Experts of a small language model: 2 picks a token.
Below are experts of layer 2 (counted from 0) of a mixture-of-experts language model. Rows are named router (the router's row for the expert) and show model dimensions 128-191. Each number is 128 + 24 x the weight over its row's rms, rounded and kept within 0 to 255.
Before each expert's rows: a language model's description of what the expert responds to; "mostly gets" lists some tokens that are sent to it at least half of the time. This comes from a sample of Wikipedia text that the model never trained on.

# expert 4
Function words, headings
mostly gets: "also ", "was ", "been ", "=", "during ", "On "
router [127 118 137 140 124  91 118 138 126 139 121 152 105 146 141 120 121 164 134  86 133 103 109  97 121 145 149 140 135  93 177 132 156 137 103 117 107 103 114 106 120 121 112 100 106 110 125 100 156  94 132  86 161 125 112 115 118 129 156 147 118 109 107 127]

# expert 24
Row-ending pipes, word ends
mostly gets: "|", "Re", ")", ";", "initi", "Date "
router [160 116  99  97 186  95 146 133 110 111 110 121 114 160 120 114 146 163 122 125 174 154 116 125 140 145 127 154  50 102 134 110 158  96 121  86  89  60  84 150  83 188 119 128 151 162 132 126 150 131 104 151 141 117 110 134  95 117 102 143 175 155 140 106]

# expert 19
Mid-word pieces in infobox lists
mostly gets: "te", "nam", "studi", "mod", "′", "to"
router [114 156  71 126 128 100 139 114  99  86 113 175 145 144 124 158 165 128 137  98 148 146 130 109  92 130 112 152  80 129 119 106 125 100 114 112 151 136  70 144 145 128 177 160 134  92 141 118 108 103 131 159 127 100 102 109 103 107 138 165 179 152 125 134]

# expert 22
Word-ending suffix pieces
mostly gets: "°", "et", "ay", "ely", "London", "compos"
router [157 124 117 100 108 148 118 158 132 159  81 155 133  96  97 135 157 123 150 144 161 147 153 157 143 151 169 121 164 136 168  82 107 134 132 104 122  88 133 123 141 154 167 100 175 155 117 179 110 148 118 161 118 155 108 121 130  99 119 101 108 159 170 126]

# expert 1
Word-initial capital pieces
mostly gets: "Th", "b", "B", "Ab", "Ch", "D"
router [139 126 122 103 128 124 100 110 146 105 155 107 146 140  81  89 124  97 107 148 171 163 100  95 139 140 144 156 148 128 118 153 151 146 109 105 116 150 147 124 119  91 162 117 155 127 137 141 123 154 128 103 167 126 116 132 125 160 139  81 119 109 123 151]

# expert 30
Capital letters in labels
mostly gets: "R", "P", "Carol", "Gar", "onze ", "Location"
router [163 138 118  85 121 121 112 151  75 119 126 100 114  90 151 134 126 122 115 149 110 130 128 114 164 142 113 119 148 152 153 105 141 109 165 141 118 102 143 148 138 110  87  84 133 148 130 158 116 116 125 145 148 110 128 154 147 149 111 145 168 116 126 124]

# expert 3
Sentence openers, table cells
mostly gets: "gener", "Cent", "ous ", "The ", "long", "short "
router [138 149 132 135 141 106 120 113 157 153 171 150 118 122  93 148 139 116 135 107 153 165 142 115 110 139 149 159 179  96 151 109 109 108 169 103 100 120 149 111 103 124 158 132 106  94 119 151 152 142  96 122 134  97 166 135 104 117 133 167  87 123  92 168]

# expert 8
Foreign-name fragments, digits
mostly gets: "Bel", "emi", "multi", "Sw", "Bul", "US"
router [151  93 131  97 111 149 131 145 108 151 126 151 142 109  78 110 133  70 151 101  81 129 127  99 105 127 117  90 124 145 143 104 111 144  79 141 148  84 132 120  89 112 170  94  92 154  88 142 136 135 142 157 129 160 130 100 115 139 131 144 121  95 153 109]

# expert 18
Prepositions and small numbers
mostly gets: "); ", "during ", "for ", "No", "trans", "since "
router [132 144 122 107 136 121 113 131 153 153 112 111  70 167 167  82 113 133 128 116 136 136 109 149 157 136 155  78 114 163 106 162 145 145 151 188 111 134 159 140 106 149 115  85 102 127 153 109 144 105 119 134 123 104 107 109  91 136 106 134  98 128 127  75]

# expert 15
Line ends, conjunctions, articles
mostly gets: "but ", "and ", "\n  ", "team ", "single ", "\n"
router [126  89 136 137 115 126 179 177 113 106 188 104 142 131 129 102 132 127 150 142  83 163 133 136 160 138 113 145 131 135 101 170 107 121 130 100 146 158 136 143 128 150 162 153 137 107 125 151 158  76 172 131 180 109 154 153 103 163 118  79 117 112 100 133]

# expert 6
Pronouns and clause subjects
mostly gets: "He ", "his ", "their ", "which ", "first ", "who "
router [130 112 103 164 133 146 130 153 155  85 103 154 154 157 120 131 121  95 111 128  84 133 141 130 121 161 123 150 101 128 128 150 130 122 106 147 123 140 146 102  95 180 120 134 118 142 142 110 123 116 164 128 107 138 122 104 132 135 144 109 115 120 157 118]

# expert 17
Year prefixes and the
mostly gets: "200", "201", "199", "202", "198", "the "
router [125 135 151 124 140 147 117 117 109 131 121 151 138 114 156 151 142 143 120 138  87  92 136 162 119 116 109 136  74 163 112 117 108 138  79 117 102 147 109 119 149 161  92 107  99 127 133 157 113 131 110 116 115 137 140 144 166 180 183 161 143 119 133  98]

# expert 23
Institutional words, -ent endings
mostly gets: "State ", "University ", "National ", "ence ", "new ", "ents "
router [ 93 136 112  90 155 132 151 137  84  72 149  97 107 103 112 105 147 150 144 139 175  96 164 116 143 158 152 122 117 157 131 141 128 128 127 116 154 113  96 119 129 128 132 167 124  95 164 140 160 158 110 132 134 137 109 115 106  82 145 142 167 107 158 120]

# expert 20
Verb and word stems
mostly gets: "mov", "inv", "found ", "exp", "effec", "left "
router [122 128 131 130 127 103 100 121 137 129 160 123 125 114 177 139 135 184 112 122 147 160  97 125 153  99 122 142 158 146 117 188 148 133 147 137 104 117 151 134 133 126 138 145 128 145 117 140 142  97 127 133 177 129 101 113 102 131  76 126 124 124 102 119]

# expert 25
Name heads and place nouns
mostly gets: "000 ", "John ", "League ", "dis", "% ", "School "
router [110 147 133 106  82 121 162 134 109 175 151 135 145 132 104 143 108  88 148 101 104 163 139 145 139 125 103 144 142 129 161 103 108 111 110 164 133 128 148  99 154  93 124 115 101 111  92  94 130 133 167 113  92 123 124 157 134 119 140 135 114 121 134 147]

# expert 27
Name pieces after capitals
mostly gets: "& ", "sych", "and ", "oung ", "ourn", "Scientific "
router [120 152 132 188 112 170 134 110 149 162 110 128 144 125 132 145 110  59 129 126  91 106 115 143 108 125 129 137 119 160 127 151 122 131 126 153  86 111 124 154 124 143 134 124 126 159 132 112 132 117 157 117  94 113 130 128 112 160 154 135 106 103 169 138]

# expert 12
Past participle endings
mostly gets: "Ar", "made ", "ber", "ted ", "ed ", "fied "
router [175 120 109 144 181 143 100 119 121 166 141  87 113 157 120 158 128 147 114 136 152 120 122 120 123 149 135 135 128 135  99 161 143 104 147 141 142 113 144 111 124 159  92 147 105 109 160 127 143 154 140 146 119 103 158 135 135  78 125 160 102 120 118 133]

# expert 9
Colons and mid-word pieces
mostly gets: "En", ": ", "li", "E", "Pet", "Gre"
router [125 142  99 115 124 143 132  93 121 155 101 126  96 171 103 144 135 120 166 159 129  97 157 141  97 106 109 100 130 123 137 109  99 142 148  87 102 136  97 168  81 127 103 161 104  96 127 137 127 116 120 111 116 111 148 120 166 162 120 132 127 125 111 158]

# expert 31
Periods and separators
mostly gets: ").", ".", "\".", "|---|---|---|", ".\"", "ep"
router [104  99 175 142 100 104 120 156 149 139  87 174 129 108 150 158 110 169 158 108 142 115  85 140 107 157 144 129 131 133 136 175 146 124  94 192 149 140 127 173  98 117 124  88 135 140 136 169 100 133 144 144  93 155 110 114 140  86 155 117 177 138  95 112]

# expert 28
Two-digit numbers, final e
mostly gets: "12", "10", "16", "14", "22", "11"
router [ 89 123  90 157  98 140  89 127 180 166 118  91 108 115 121 109 133 172 123 159 123 131 125 120 127 136 140  87 171 144  76 127 141 155  88 160 158 111 115  85 157 174 103 130 124 124 100 108 163 114 112  95 110 115 121 100 168 118  76 153 131 116 116 144]

# expert 21
Table cell pipes
mostly gets: "enn", "Sch", "Gu", "offic", "Be", "manag"
router [ 86 116 105 125 122 170 137 155 110  64 106 118 107 157 171 133 120 161 139  89 138 134 166  97 151 107 138 108 141 110  83 187 104 127 126  89  96 149 122 117 149 112 125 142 134 166  73  99 131 134  98 100 140 132 139 158 125  74 122 138 105 121 102 127]

# expert 5
Word-final suffix pieces
mostly gets: "\" ", "sion ", "der ", "ital ", "asketball ", "craft "
router [162 151 147 147 144 153 156 148 120  89 120  97 119 118 119 142  98  76 130 103 141 136 132 113 152 114 169 124 133 139  95 105 121 135 168 167 142 147 147 131 111  87 143 149 123  82  93 121 124 126 127 103 118 115 153 142 144  94 141 114 128 132 106 110]

# expert 10
Name-initial pieces, place adjectives
mostly gets: "New ", "Har", "American ", "British ", "South ", "Mus"
router [117 128 110 132 166 122 132 132 163 181 147 163 161 158 129 127 108 154 106  98 155 117  94 131 139 144 115  97 132  90 135  87 112 112 161 112 141 139  95 133 116 116 155 149 145 140 104 161 128  96 174 143 122 136 117 153 142 138 131 111 117 122 159 140]

# expert 7
Parentheses and list openers
mostly gets: "(", "M", "= ", "including ", "[", "I"
router [106 123 124 106 108 171 106 110 105  84 119 127 124 132 168 108 127 128 101 103  72 103 149  87 139 106 130 128 145 111 154  91 121 144 168 122 122 123 125 143 140 118 105 101 103 146 152 139 124 153 119  93 132 103 119 116 119 134 104 158  96 148 101 156]

# expert 29
Latin-style prefixes
mostly gets: "con", "pro", "comm", "Bar", "Comm", "Pro"
router [123 140 146 133 121 154 172 105 133 175 117 144  98 156 138 126 112 113 119 156  73 134 172 117 110  98 135 139 121 120 121  97 115 113 108 146 170 159 145 163 168 101 144  95 126 157 129  79 153 128 132 138 169 115 158 103 143 148 174 139 125 111 130  87]

# expert 26
Word-start fragments
mostly gets: "ens", "t", "ts", "cont", "Des", "Vol"
router [ 80 176 145 138 103 134 142 115 127 138 159 119 101 155  83 102 131 123 130 132 120 124 143 135 111 129 139 123 134 106  95 160 116 123 140 121 152 141 130 125 146 134 118 106 178 149 163 143 141 133 161 113 135 127 132 118  89  98 130 153 143 150 130 119]

# expert 16
Numbers and had/has
mostly gets: "had ", "has ", "10 ", "have ", "two ", "11 "
router [ 82 113 113  78 133  92 142 144 104 115 164  97 127 160 134  99 131 126 168  94 171  99  98 111 126  97 148  84 105 113 176 121 117 158 118 121 102  99 148 137 125 150 142 153 127 149 114 123 137 109 166 147 119 133 146 147 143 124 129 112 185 100 136 107]

# expert 14
Commas and word ends
mostly gets: "), ", "\", ", "' ", "i ", "', ", "o "
router [ 99 120 168  96  95 162 157 127 134 142 111 127 105 108 127 109  98 164 119 139  90 129 133 124 161 133 102 143 100 141 126 127 146 128 133 131 148 127 179 113 145  78 120 128 109 119 114 125  91  98  85 103  76 118 141 162 112 117 167  83 123 124 156 177]

# expert 2
Linking prepositions, name initials
mostly gets: "of ", "from ", "Bl", "between ", "ak", "such "
router [ 92 112 153 126 137  87 135 144 160 153 111 104 142 113 106 145 143 154 139 140 117 103 147  99 114 115 181 148 126 159  87 157 119 121 148  98 112 159  89 157 127 115 146 138 126 106 127 180  79 142 165 121 138 145 133 149 108 173 115 155 100 127  96 127]

# expert 13
Modals, to, apostrophes
mostly gets: "ly ", "'", "New ", "would ", "Mc", "will "
router [ 96 136 154 156 165 147 101 107 147 122 181 130 118 145 120 132 104  97 109 104 151 123 153 114 109 106 137 139 147 142 148  83 110  87 121 168 128 145 174  90 146 133  78 132 125 134 117 136  96 125 136 121 108 149  75 108 108 169 118 136 119  74 174 144]

# expert 11
Copulas and name endings
mostly gets: "is ", "• ", "–", "did ", "has ", "does "
router [122 131 105 150 128 120 140 129 154 152  76 104 159 104 157 130  87 166 157 112 150 160 135 156 131 109  94 163  85  99 135 142  95 110 129 158 139  96 112 114 123  78 146 174  96 131 125  90 159 130 118 138 129 105 180 132 113 122 110 105 103 106 160 148]